Weights of a small mixture-of-experts language model, trained from scratch on English Wikipedia.
Size: 9 layers, vocabulary 4819.
Experts: 4 picks a token, a sigmoid router.
Training: 346M tokens, 5066 steps.
Below are experts of layer 3 (counted from 0) of a mixture-of-experts language model. Rows are named router (the router's row for the expert), gate (a neuron's input weights, with its number), up (a neuron's input weights, with its number) and show model dimensions 0-223. Each number is 500 + 25 x the weight over its row's rms, rounded and kept within 0 to 999. Numbers have three digits each.
After each expert's rows: "comes after" lists some tokens at least twice as common just before its tokens as in all text. This comes from a sample of Wikipedia text that the model never trained on. Tokens count by the router's weight.

# expert 14
router:537504502543537475478486471486561518567491534489518468516509493520481511481464525501484516490485500512490474500484461509450543521492507500463523520474490489521500513524492515521492479496579526481496518522479497517506490485463436517473508544471519457506497446554506483505505489475495497487494515527476458513508469521475506478461478459477561500481468496494511470515515456523507474530505527511479462462500495495494517446515471521530486506487523507495475478503520497456556494482519511490504515476469517544517524483521474484514453470548489538474490526469493512450492459519535481473465498478514533526490491512494528498508480481482501533508516503470535460503506519493501502455497
gate7:509510539512493515498513515487464461505508501508499427439500512520519482513500507523507510519513520514522494545477502484498516487463504492469517507542502530513497513546555524501499478487499521474498497502516492479465519550519511477508485521470534516482540524552511503494514546532430551537500500470480504475487462509469514523536519477476524517482513502482504603544505478545503500543499497541477525512507525495498531508503480475467504517507453478468505542501502481524549485478497518514502508559466475528522511467508503484493511501533475500450506525488476484440480481535492483478498527511489544499529516488489493489496535506503505500511554513493492490522527509481454481479507
up7:521456498476522563502503473475511483492491507480500490519513478463512510485492568486522539509495494566501440517460512515457548505468492531503477521546528472478515467496542500475437461480515487537450515518510521501484505484494448507510506472479471498487484532457510530522539470501472550463564505496495462517473487495472527479507505506499493483487500485534493484474458498502498486509498483484495498511527491500532490502512510475493477478498485441509474507553515440487502482554481495539522508516504513507484517486482504450516501489487489495472492533505495460477433485470484523506458462527523510504486548471504497522504522492522509514521500522494508492489480529472488509457478
gate8:485501497455458508481515480497490518456491511499485494449505513502466499536464503506511515481505486468503511491528521459480501482473473533464518478492521473486486470513499465522502542513554501472434531574536504517515484471501466472500494459475551482514501511531488530479505541534458497501482527510486512515517460534504477493487506520560528484456502483479472472484531474515515490491487497497516501514486461503485486500435458503497531519462502527530496470504503483460569516493504534430493446476492560513505486500504474470466536520498525512468477489494514535527521481474482518505501504471537513536464508505487526496495516457483496495454510509506494473489468497506510478503508
up8:479543502483521501537469485525479495498499479514527498528491497511498508521515535524475469474496529510521514512494498516492466454523515495515538559518489505478461516514471472509485500466508470504536512478511493507501504496533515509504514535508486517493478460524441533535473496460543502469525544522473492506512514490488531500506475487462468485488512549514485525540463539468452497513490540555477483507513487518484551469514501548509513466493512507503507490492489472514486480480505491524461479499496506474497500505520530553517472483482434510474523506527483503549502518522467480488562591533484459472494510472514474514525504492511488504507484517516518502439539511540534529474472
gate9:489542521520450488537497455490545503533493532500537501474503504460522510515509496442500508483515529478489465483481488478502512566494528472498539544458477508554514506499511516518505492492551479495475470518510476480516545519470471510519475516527510465550517481540500479508479535510474465507503522469469526460530485517461521465472486465491541506499474474542473489438522490533476472547475520502511515489511502517486502526488513524527478554478528519489531488536520511499515506520497529520487505508449516491487514513498515499496471485527537483506514531495485438493537513474519511457511480502479525509456473506495475516529519522524507497512531492503517494535475463514464544543504
up9:499455454488555534438519501518469533486513501535489486532538510509467481484485528517492481548477467520503511478495525524506443454482507525521495505556527495479477483537513489445493521485469510524550492510470503517481456492496518483459498517499485529487475538483492533495475460505521500507501524528493508554485497481528499504519537513504517528494499516450512491552488484485516544469491506515496501514516475515518472473534487517508478480514494497469549488465470488478472488505482465483519493517546514508495507502507495501449482498472485530479480460520492534521489522514504514586462538506540478476529523511469513489500506488444496490508512467536469509511494545492529466481471
comes after: " |", " the", " a", ";", "|", " The"

# expert 21
router:524475471519559516482519487538521518522526520510491498501511555471549521506497470481497467490508488476505494513536529477544499504477491509496487486482503487506505494469478487511515463488504556513497481511495516503468507499500527531537483478504474520517496497521471536489463467466533534460497503513456460548445459512482478524492502485531521500496475489483472504511488515484443519470489469459524458454501460484495508514518486508483461521494495499535535497489556530508500536472517483490531496499550492532446558504523493520507508503445509499508521477475490548479532553476489520506493471482504518510476485546475546481486518501461525487479460508493491504474492464456545520456506
gate7:506517499490512507468504504471527521493510511495512514504497493491536497524526509509498477563508466454508511513487493501486506475550513480500507504448517459463504475511556475454540517507480536500497492526525471492522535476519538511540481485520523476543497469515455522536534508458466511491558510468448487495466492549474512464548499530522513457506558516507544495493501525464494498519531542545543519497494480493503537489495482505500499520483444483535510527485485515449511532477541509479488482525482508503495465496506505458476488528485511516525521471480527529542492543511535497508505501502468490526512511516486518502524478529519520507496451481535570467503492508485486466521495
up7:503478504483496508525495482524507502491493481485480481493520481516495492474462526509504522497486485541505484481473483496471494509464474500507497508496498488555492505497485518512450504495558475486543464511502474486454496530489476463428480504485540442474496587526529488479465464552479479496467507516516532496500486461517471507493505458494511496481463464495474529511526507562468521487474443506491492514507494498517417521516526505478511486495561520438502485525469492522519492534475522531532488508505523532523535530464505529511502466521502487493459538474496477495507458490475480487476493514507517504474456504517483527501498505472534498525535473478483480487506508514528527463515
gate8:488530528468524528477506517479451467484502487486491477541511519501499477479523465544522491512475484493472516484523504496512501461455476497457524499500487479506506473494519486516519508526540493499488507514530544493484485479449518538478455534499523471494468529472494472526495473510541507511511495512472504504510497546509508519456486471537484494463486499485529539490542470542476484534514492492433506512483482478531490518481480550457505522465493494475528470513500524483513527488509526445577494491545514489474496489511528498535526490468514484473477504459493511497514464484444476484476469501484536495493480543494511514459478520480514494569518465490499469493466527478539550487508
up8:511458484488448497509485463552539497510482548515504506463506509503500523529492562487514523492540489482515489486484546513509486509518508445529480482497495544501487503514461459498463463483483481501538514492492492485472536506524521504510502464491463488503539472513477488488510510530487461496534499515522519518488507481484504543521478515475491531507482490577495446478447503485516544447515493496511540505510488505500476519518517442524518510507484503531533517527507461517500493500430494506483515505443487541522501519475498523498519528529457503533516519529503498495498505525526506541473530523480430515553495499518489512536531468484476525466453512476539505507504489490502494471509
gate9:498465454528479516477519481495498499492531527519570501521494508489520463482476506529504488482499456495489533510510511517509472473483468522509529498523505450525520509514484499502475523518552523511514466505529490519514531502480487532512477522513548515538515537501456504521442506516509498501477524514514514507455453497490465502501523482531510489498508470517536512486436470530409490465474475512520476506492488495471543511522511499501515530472490498487498482461520485511518530498506486492512466499487546490510446520502520513533509543464498496481432490489506503495502493455475503538529547454464504553509466535471512481489492521467518489474495537464520464526478480519523527511465
up9:500509500502531492490474518543480496498502504547465477535520517502509495543550431493484539495441499499471492490559487486533486503511507462512504536517464477483521500511486489496491424507472478512472492488519551495499515510547546532523497464510502510523502464481449486528519490501526538515524486493486491484491474563565519475484497486514540501485481514459484478517501527493496489515521495511536467520519488472534479479486501445494508520528501518537523526486512502546466491516453510494490508552467482531498479535492488476482480492511519475494490490493489485507515477483493509474473493538526487476481521525516499504495476470517532518549481429485522471474529445472493494481473
comes after: " the", " of", "-", ":", " and", "=="

# expert 10
router:544431504504490513562497555502496491550494522450523482547458511503508483476510489521495496524498513474513483515516491451508479519463514517511505488460520465495523461510511482483515528520528523508464526451547503486521506530503478513516487523484472533463519486478502505511478536471469539529497484529485493515522494482562522509530470538538509507505503524480498477497525519489504484521503484504535518459499523484512523512475515486483499518519485498510483519508537494495545485544517526521546485502504490472465540507495520531479467516551530482460477489484519488490475529539491512501493476510487497470517521501533477503412458491524503504500492505431466535496505439501484537519504
gate4:497551525485489570519487507548500497535483511470561496548537555492551507508511547521518526486482481486498501487527487466498516526520514521475452504496481531525515474528511532513508504504481528535514452499452472497507484469481469526524491489516465512480511478502481501501517509495499493537508519527509465494518498474485510470469466518518509518488498516556543469520467471534503526523492503491483514493492464466508454498517512462523498523498487519491537527486469493512520494510506534459497529513514437472476490463467524517465508474520480509519503512540497530478499489517454462520525520527531500506524516492540494534475533468518497547522519489497503535444535509505543464461519
up4:484473471514515480539468461473533481469495517465498487501503512467538529526454461519505508497527525463492504498497513461459489504489448517484502502491521531547515511540522510469521495503476527477469503536549488505509522531513472523496520518519511483493527481530490465503495551498474493527487498508495508506461509496470481532502469467511491452501464498509521544458489496513495506573531470499468486492493499507499520494532514473505549508480530480499516528576452442464542483497500477492530497507452528500511516525478502554535546484485463499469477500487526561518518476497481508483492509528532477481480482504503520508486546493492540527526513509481517485481556476486479475512487
gate5:501512488502512451508487487472488473515465516455456523534485522513557559433510527498515492501530461497512486458529485487544506511471438467539498512511512522537512510482494504509570521488476487475544546491491513524538494499489516491526490445488524511514480475480497491501506497531502492477521485509464526492512506483519492531515448487522494470497489497508491483498513529523470521478486506510503522462482486425480540511484460494510458520490490502480528510479498507462554464560482487480501467464507489457461480536503494485483465482495540516483464489516509481530514502512528476488517483492518468469547519502484485466488506484534533515520543501519467554494505476505488513518518
up5:506522490525498463522495510500501480508493505437511531498493524497516534441478525477524499477561505515478505477477487527482491523467474503518464520487513515506493509477482488501522497489502505453515554510492514524537488498457466493535509453472526517506474497457478494495518472528510482476539503517487543470501526461509515510502462457531490440476436486488446495505524516500464458489484480516510519465505515477470485496480488511492471511468483517496554488514479495466497469521496478493521455447465501488466499563481510486476469509532536511483477493497501458541512471536513471502514442524522485414525526497502483485517500488517527500490542488497476482481474496495482521498528
gate6:507494521461434470504453503492482487551487514431556518505495539496467530508508491484537489484491515540483514522516549488515526493480525528501524492496476511470516489514520483541483506497484498534457506524508478501477503518472504534517513491531468518500498487491485507529510514521471508533525451493510518486513499564515480528547507528533537530492516509484501499495521488522530496535533496543490514488532495504523488490526521522509490505480521534505511471484510509505481484512516520548521477471507462494513509546533500505508524522515508475517510498499491444517464478492477511502522516540548469449516509453464440495495480501484415506461533485471463480528476468534460520501468
up6:537495522496445476505463502489482480601481522436554467496481521506473532487529485491524500493485482554529487515515529491504530521473497528528516484508467521474531500511559496515494518499489510524467509496494500512494495531476473508515516523522483486491500494481459503518522491531491510556517446478484514469507491559518512520510491536522563538491508502487520506481550492521503499525511500525464493471500492489489494493513508504511467508505513525471513473492518491526480477559514537507526497480493467489506485527552494490496525491501505480537506486504505474510433484501479489475492511553539486456507510468485420485486509487469465496476521518480481518509469484546466472500486
comes after: " ", "–", "201", "200", ".", "202"

# expert 15
router:544440466541549488534510533461456497504506476507528513521499454521511548470466468499514497509483469506473507514505477529462509503527497512483569516505515511503496505457472480498522517471476493470482475499524509501485497515480436494513501520498493497498509481462462480493507505512510529517480478519514504535503509464509522462544494484534472536531491520453474496504520519473522499522504488491494472458501557490523515538467494488438481454506516455473475502514487508525530481479474488508531462500508515507456482448492483433533510505495548508553485506472543512496536509505525490489523494482503526496494493473496480537456503493480516472525512470454457490493515542507515478526501
gate8:496560517483470488502466470467532484499518483481555503480516506518509488468449482488506492506513492476526486487490500520500492490536417498512501505470482491526504563458528496528520498495495466486516465499466472501501523483490457473469486505550478514501463565498483470503477487529500503540502507505507535502509467502492516463484492476492518497471494548503564502510528499497527525511501452511493494492490500517495476519492505505498485491484473536456515517507510478458471486506508503491488546541512551509475516511497529478484529447468524475495463493519521527505507506486439501466528443476508508488441487482497519528538505483441512522516526525534539511521488482501460467547523
up8:510519491487509498501488449500500513516522483515503508506505481517498467517477497512566491496561485510490482528456482505539524525558483506521454509475548485455459522477499568498505471525501492522495535542506485518518470479540513504536500465484454516479452529511539502534532449511513483497496503482482485493470533507528469471513522487535501485464491517494476495483528508497530549501478504484485535498514521532497493489521502498517503507525514458509482530518505517475495463470517489501472488442521518536452482473503505490520495489459508487461508491483559543505461469537507448487537470445499500458496495506510489467510458507527479520506492498530478454525532476517509464520493
gate9:502471487490489465527480501527490491481492525497532518440524514496476516490434556514518512486467448473514502494503541484526502507510498471480510507501511532484464493525507482518462523514506505473508479500509493513525470476496486520499505500505503486493504473525504504532489496526509524495491446546500512435542505510469512477491474536507490546526551428563473516497476442499512486526535497486501469470472502439525501559478506462499499513483511482485448485471521512493506472475498486516517476513448475534488486486538527529513531476536456498522503454475481482469501483493502536497462491536501524491485512500484503515500533529508550507503499509471539502489469524498523542481551
up9:496459478486511466520478490527493504486502515504549526457535505509461519463429547532531484471456469483540515489519515520527487500543523472489499516512492525465459500541502485513467521515499484468505472498527503502532464483488489491481508505507508500490476456526496510541499499539495528513478463531487493466536519510466523484478489533506482528531562468565492511493478442505510478529499491477503475480476500460540506541483490468497520521494507473498429477478509506502520483459487479528486461490476518513502477470534528527486539492548472524520511453501495476491491464484525534519468479513490516500492498480497494528498516541517537494497518515483519517486483543495494564484533
gate10:498455509462545516541511472466486480502533503478514518494527491497499512474493486529501527508497481477502501510496527498483481479474504508481510498521506472474535535515501535495526516497510459496530479489517461499475526490528465552505516505474572511507518510524494520546491481508480528550508525526471523499527500530524486511496525444534528486493533576476506529463541500485508490475493488496544470508545485531503510494489540486455524471530533534468527535467501486509438535487518461504513521542487491526457495503496488492504557520546505530505489465477503542486518500494497493490522501497502539510449458469520503499459474475479479556492524513515477474534529523503492537510519
up10:514485499518509491497516525478513535535531516529473492510489480492495511485438545477536502492521535482497526445494500524517506481507519508532512493502478485508505513514486485501461537502484506512488501448507521547501540491520505495545548502493483534496513496469511476499492511455529497488532477444508507500524533500522524501508468491493462530527518503511498498508519543483530470541556513463531518494489507513477522516475496511529484501620499516518513521461519529461514491526472518464535492515514485506487492488464525499486478487503507540545464528531503504524477486458486519476507493529501499459440479532522505449503564457465522507510543520483524530508513490474520489507499
comes after: " |", ";", "201", "200", "199", "–"

# expert 20
router:514474493510491506491533558554493526513543490510477533537503500535538512509527496502481476496475505518472487513493514441532517500487475462529536502499487509514490514456525492468491537466495558490485456520504503533472495511501496496527519516504482478463492504490480559486462516479509485503458504517519490520473498487488519505505454501470546530544481530464508525478492518473491497513513467489471495455475536519487478476476482489466506383557480520472508503467541515499512460503507491491480514487520489482484526522502490485530512482531488491499510511485510466514485487536541490451505522481481505472520519530522495512457462477467495502491503522490450548535534514482520474492526
gate8:495459513513489459493518480511532495477503499480540532488507497501513470464527508519479506468519470514549516487457512456490491524528475512502499518496501541526515519504497492519512522495492488500482494535491556537478518541468476488447530528424548461530503496462524506489500527454494495484526506531538514491446493467511463503518517461521504497533483451516505507499438493469498491531502483485518528498577497490553476487516519517481528501465508531475536546519478472510502497528450504501515514478429529515513515525436509504544549527487505455499471518490500477501488472502490518493493517508480495485526489484509485521479467517494522514490522502447502504504497481521488488483523
up8:502479489509505475521501511514550555488429483498508524488517452480489482462488512470501491467485467503454484469515503541506475506499458521503499500533493519525481562472524445480518505478520497502470509521498523481571547532476438512499489561458491486508491450525487510526529513496502498479499451483525500546499488490492499470513467464503501506506465539453490486521486518506456485514452493508522486492544503500523465529526497542483529439458479528467479502499492470527560477539505506489514491486501527472492488485493528477494502486476524485505448511493488513527522478484502503483474484463508510520497465494508500529506507487505472515513527501519517514494453520543544511509496
gate9:507530493578498432508499460493508559503505492485506511505497492517475487502506509530482480520496451466479522476473460513541489509537542480519489486487503496482498498502514518522543503503516478449462514494549525482541543512530522476502492477514514562490477545515537528457476491526495477483500482482523525469479509474521504489497505495492506520513466489504499477518532543491503526522470500514513514489521520499528491520505471519500494489482535524511501477526502494514492493560500486485482491523585494497497492447509451511523520505450548536482477533494479453507493517436505533500527523439512478485525515497484470476505525501538501492509544495510491448531517513526477503484518
up9:513469504418515554498490514515492444504479538506484505485488513501523483492491505492528540470498536518501479514517554487443500506441458526489493501502509482492488495474462489475458488509483492551519504502457494506462457490486480531501527502486488444475505480498465446522540490470512519510511513493496474532540489539481490519500454509521509489472517524500510514492465455525500480460528485499495484493487493488466504500505511483504534509520477478478513534474500511482517522430492542496519507487439491515495507539493543502476500505542459453521512470533555549492504479533502469512472472547506516507466487517522522530486494505459500494492456500481515543460492500494510494513508
gate10:503463521539499445570483528515490537471514488521500540499502529459472497462502509504478501519505512532466511511462496499481468489532528491511517496465486514527498491523504500527494516499488521465514462491495530473498523509501540489492547506486563462510492470505473491456580501451475478473506500484499502485497511491508504494515535530481517527537498527493477529526490527485483517486477465502498505496540524482525506475516388513492482489508485502508503522520501494469530508500464513503506495478544494495527497480471442490509479491490519501495503519497468499500449494489479467490513522517531476433527514450518507503474440524504456542495501513479448515474511494490480479482530
up10:486513510549524534491535529516516483471489491503520511486503499505521450511503511539515485470477468510473476513450494495524487545461514537512506491493511507511471476506512471516482566491504533504514448529466507471515531468513471547494481512525503498492507502511514491500453503506466517509481524455515502478497471476502545501550503464505494539508537512501495490472462488555544505482490458493473500499488441476516538503513518502442541500478501505473515470490455485513468446543527500500522490494511480514472526489497487465510501485506503442496494474517494448436520508474506497480471541487439486578483486497501500492511536486500475524525502498445515491537500516493486499501481
comes after: "\n", " |\n", ")\n", "|", ":", ".\n"

# expert 19
router:554455498542521475512517560512500550471480519493516479536463492547501548489497513479456488516480503511476514546500476459489532506453479462484476495486522494500515507510515499484488521468487528480465503468491532524485516514515487503469478491508477505462484483510520520475534529512508522513480458535497469565522537506469517452541461471475518523500482510485484445483457481501519484505511498493503493463515529494462512504522498470464497480515478479486487474494499541515499482513537472473521433458495492517489543498525500490534478468499486517518507470485558494499478549497542516455482523471498467488488504504480481537475488480486505493478471506485458509510499479502564477505534
gate4:501518487478483509479481499526493480519523517487529473501534468526549477490443512536506575489546501513514484469511494513506475494505462486469490526501498497538492477507492473451496531503496492494517492486519480523509469517505483460426481521521474477516500508494500534528497469539511491497504506481468537518506509524499511492522524503516459500473479473505488534512487522525471500480539500470540470506501496454528470532528511531500559564498505460479530495531503476478496492498504453503506479484497524576502525489489498453548480459488461506509474521466501498523483496504453514497501452474516467509517497498528514452491458540532481515533477538503505538474494476514535456518468
up4:503513493505503502497473483488496473509509505472511475514531468511530494472469521496509550481550528524515475466510462515521462470505472469459494523503495502532487480504495478435488527492501491492521496489523473538519465488495478478399495532513487488531494509487494545532495457536515493473500503474462531502505509522514520497511569513491460490489472504499521553505484522532484494488527501480525479498524486501567481508524499526500540541505518434512524493552489480468502475502508473515507478479510523565477494470479485434528455449494479508517467533473502496516489480501497501501487468471529478525515489487524493449491497513545486522508478535502511523475513482524526494524499
gate5:504489458537521525488512499454520508485478488493486495456505525496538492425500477481541501448520433469444522514511526533521469543504447525505556518521530516490494497486512465517515488483536512493506461509468498510538526490496513482526480475491498502499502516541480519498441530536510562509479494478474471504476509484441482483474496461498531524472467499476450493508483515459486490508478452521513487497513512474523517520475482506539479491503509491526500522451518499483549517509492500534499501501508497515514477538469489479530484493488452485513466545481438499531475460494532455497523495483507510499512486492483478468481491473494473510478521517502501496553506475484510470484506
up5:503491452543517526497511502456518509483484491482494494461501525494539499420498467487534506454527438467452519521515524532520471544502450534508554521534528512484497491487526469524522493487531513486501466510466496508540530493499512483528467478502499501502507508542479527497440521533514558509475478469467471510478508495445479481467499463491532524477469505469463486513485512456488486507480456514519493499519518477515518525470483510540478492498509497515494522456522505488547518515498499535505495495513501516513462540467486471532483487488450486508466534486443494533479463496525446494518493489504513505513483502485474468477494473495484506475518516498494498557501476487515472487505
gate6:502523550473509488516526523491477456492470551502468483476502545504492508531521532496450536519504505528505489541459512494551472522477519519507499513492481490506532536526483560530479530487555516516504496514509480520479493472497531516506453498501538508499511505521506501482478528548507514498487511452474520463503481503461506501470480526518524482477450479479474514497514472438457582514493488502478527503505469474516497530500464499487524545515462444489523491505499480478534495498517533531545505579478500509505505561496490522531498534456470520516526460509496506490496511499432512502518509479496500520507541516503519481471515518509497506501501511461497493498516505499495484476530
up6:490539514501483532464478453502501525513502503490531494491527460475544485492495496496525485497496477466524485453480531513455491480529494475490534489503516520506522501461541463484539485506492482526503495502497481479529474513498528495455513549526484511479516506467442509505510468473553470517502471507506513503497506486505451531526504520498469488546550548522539521532505489533462438457516517526507472486427475478502466508499532497530485503522546491523501478519498496466491538501498457496448473488519502483503499461521515471475493470499519476465498519543513523511497505485484516499499468532468496486477452476502501500513466485547500518532504530554520501474483502532457533518455
comes after: " ", " |", "\n", " |\n", "|", ")\n"

# expert 3
router:563446446530512472516525563519506561549477507472505482532470497531471495473487506499462497476512511494521486532517466485515539515474482509490463476486541513514486507517516502492515523490492527465456493470486513509513533491487496542467485517485472540527487459514527526489500481498498512523509473504514463547518506453505529470553486454503508506522479493452479507490476509487493484530512531494509496471519547521447542526486501514482501479489498506491480488504493536508509475557535483505530483490524530502480548491521491480516464490560497506512513472503539491549500523502561516466507521512495469502518508498516488516467493488480509487512509500502436500498482485520562490491545
gate4:521520539488492507501503467547475522499481492492497492492509509490518445555529565495499445494477442505514488510501526522515513472507549530482535493472480518468491482441486495517504483535482491509505487493468459488520502461465517467489514517501474516515486486461470507510480503525548529502519427528516512514474503500510480483527510517507468535440510463483468499463505464516562517480496506503499517492504544484510528497525512485471495472527517484489540472502490495497458501471497545500493565517500491524470496522511492464526516495519505487523546521527509510419499489484476510500519521511491503521482489463492475507508521481466479495484502505498560475477548464533459504520483
up4:520513531495507521494508455551484509515475483493498487498507519482512436563530556489500439500480451501518475509503512528512509472510553528479543484471478514469489479424500503519513494533478492501505485496463459495530507461475513464497511515499488533521480485468478512506485499526553531490516427524514509519492507499518491486522500518511479532440504462477470506454517477518549516481488506498500529484515529480514535489535507488463507481511510477494533470513487499503454503468489550499492566523504495526473497525510495467523503500530515494517541512525522509428504485497470519494517516503498509524501491462506485515497515482477480492475500500490550473483546464535474514520475
gate5:501524534507449508462445482513474482503433520493515484486470499536509497507482520477482516538486439491512495463520561487558504523476504483488498484475490522513511513522541494530498523504486505473528507479497444500500502503471517497490477532524562500509515507534453501479472492530538538539494479479437462443512513496540490502492464488500489504489509484516529545506497569478469507477520461523500483472488501464526508540514473491525496480477522505509555496464463478517450513488500512486491509521473470518509509501543542522473492503514476482522506487509487474508518501508462505531513473471519472484463452511461527515555500506511500493513538487501495517527490487525533478477496
up5:501527527512455513457440482525464487509447520495511485497477490538516495501480521478480519537477442500514491473521546485548508546490504484501494477477498520528514520534542490521488519505476496469523500471497437502495495499471509498477485532515559497493511505543456493474468496523542528541481494485450456443511520508525490496485466479499486494487512496519525551502476558475474500488521469528505481477494507465540507536523481486521507475476537509504538485476452483508449517477501505494481507516474475508517500502536542526473491492514454481518505501502489464509509491494455512535497477488525465486486451503461528510569495511519505510512530491499485511522489470522529480464496
gate6:576523494474493529487491508469502477516466545486489483474485496478523493536538556460499520489469473559483482429517487466493484483487476517519490484505532491506498495541485491520486515519533526493520462503471512459479416486487518519519495516516509463525506487515477505487504486517516504493536471503460503419471514483506488526525468504514475509489504520533486483528489494507475536505516473539508460451509483464510500508489491474521524508524487466553550485489508489466470503538502505503498493503542452491508529471522486539494476516501491485509519523519479516548470493508513509496519480524485509502498563466514515474472514469470463519528452518481526506541490502526476477499507
up6:576532498471497520474487516485496476507473526483497493470472495478518501527544550464510519479489465546483493442514486454501484474494485511516487486504518483509509489539475496519478521522549524488529462505465513452485434486494523516501489523523515469514504488521483507475508487498518501479536480502452494433453518492514488537528465504510477522508504508541491476539487506499467542494522464543496466465500477472510504504482503480514516503505488466536552478497495489474459498541502486508511484518537452498515543477524489563485474507493496477510544523509486499536477503506506502497521488532495516499511545461510522469475505462460460503530446520487533504539483498531460496502509
comes after: " ", " |", "–", "|", " |\n", " ("

# expert 9
router:523442508588502490547487601485508495512505503473487491538452528528465496484467470521527489503530480495497509522526493469522475528492492514533514483470512501467462515511521468449511487551489523505468523468500527505508509533526478496483490475506452467456497494470492502491478518480508518513464451533505465545544461510505542494504463484508507505500498506509513501555538511479499424502511496504509503486527531507501468477499510481443513479480494513477454482522517529516499441505508525490518485507531498477491529506494480511506503493542535492455501493500521492494522487514518499555503497513466510486515500510515517510468490555496502504503485510452484525506502495515500521526482
gate5:487500499496503503485508530503522500501490534507555473478494506530462509505473496480457491506496519512535514504503506464521522492457506484526533493511518510484531544523537522517535493515488541538543474543506476486521531476461512469479504506543550485488498500514482446480529499507467506486460527517475536489477454533487509515460508487473478494451502451451515538516552497465474534463554522516530476505478453512482526507533511514499535494478531506483489461513499532492489494507513505495501458510474540521506502500509512520508522505498572516495461504475465481492538503476480531500515530493481516517489478517461531567485498513493510530520522489507462487476508515561490536491445
up5:482482502489465503498492477508551509507466466506476514507481469532485474442495521504521494514516491490496508484507493507482498502541526533484496474532445478516476511518502481555441479454498476440475554480507492526476517526528499457467496489490498497486469509488507521475503478543481494493529504471511492543544582510497454475490480496486498494531522524529504505444524460538555477513454476530477517506463513495493495514506549500494503498506471478503531514470482499480534504477496531494485558485518489502463524501478433514490483497508474498482536528531519555513478534507510496478504494503511502477524527493518479472524485466479497493521531478515503493491520462485476431523503
gate6:507496502536468494512507486486464476485495496448521499547529508495473504528473450504442534485501484489455520508525522493492482506480499461486492539504506472456517515492517524461512475496475511514475516455533502491477535468530504508531532504509538467537498508472502511483455504532502486535440539490536503501504494536502521495438523529490502452501536524501506504531466471447490464473480511548507510502501491543565514493536487445479477503506518480540485493499506490469541498489499503538495444501473519504457509527489494497525516495521577534486516479499514517479551491448494528503516512508499518471500529521516502518470544539524507498471512490481487508492490494526482525486479
up6:510503451561482506496504500509485520455517495497498532519511486481502511513445470474436509424512506509446526505525471488521477519564527467501484500519494480462496509491527496490516484512496535517471499474474490477484546488498494480517505482525483500507545467482512532491496525506504489514477495518517486512477492535534533506457508513504489463508529470485554496507479522493446458497534502519499497491560465518540497498511484476484486497468495512501493490500508532529507477460478508542506440510506534502508509512480490543536542431525529488477518459502523517474489491453475469495499540474497462499465522504539499463477545529520489510460464471473504547488499504510509499506493
gate7:495475515484490461498489489475494480491494488481482513489472491509508525574449484494526490480499469487528497495500532496498518471472501476505527511521513484504508515518489531496504480534522528474533446485554525506463458502519507540510482481459502485477532517491507466489521498510483575517493498497495522489508516545488490523509528459544500513520485509535467547534487492512529505531517508483482492516514509534462524469521523489458499487514520467569472530556534502466496453481489450456519484459487510528483481475451493494524462515515485522467495504472466519471515490466514504485481498511520487496473535566498478528532481520495502528546509492477499452499468484478532512477557
up7:498528486458504494544490484518466504512497497428507447495507475485522472488517494493461506485507494526417536486488499516526504509492468485491509520489484487481500493504456492492499508544510501462463519508511458436495491467517505511528475487529501523512469507565473504493452487555502475480476513500473480474517492502487521523500510499492489457516495479518509491508465541489515488466481494494531476506434502516514518542470492496514472470515478499491539484484493482484478547502504498512521526546465496516526525527540516480507560499481496537509469447479479486481514483514525500478530449498469509523546514506496485472495523478546531430486496515523484478456465519501454486481496
comes after: " ", "201", "200", "–", "202", "."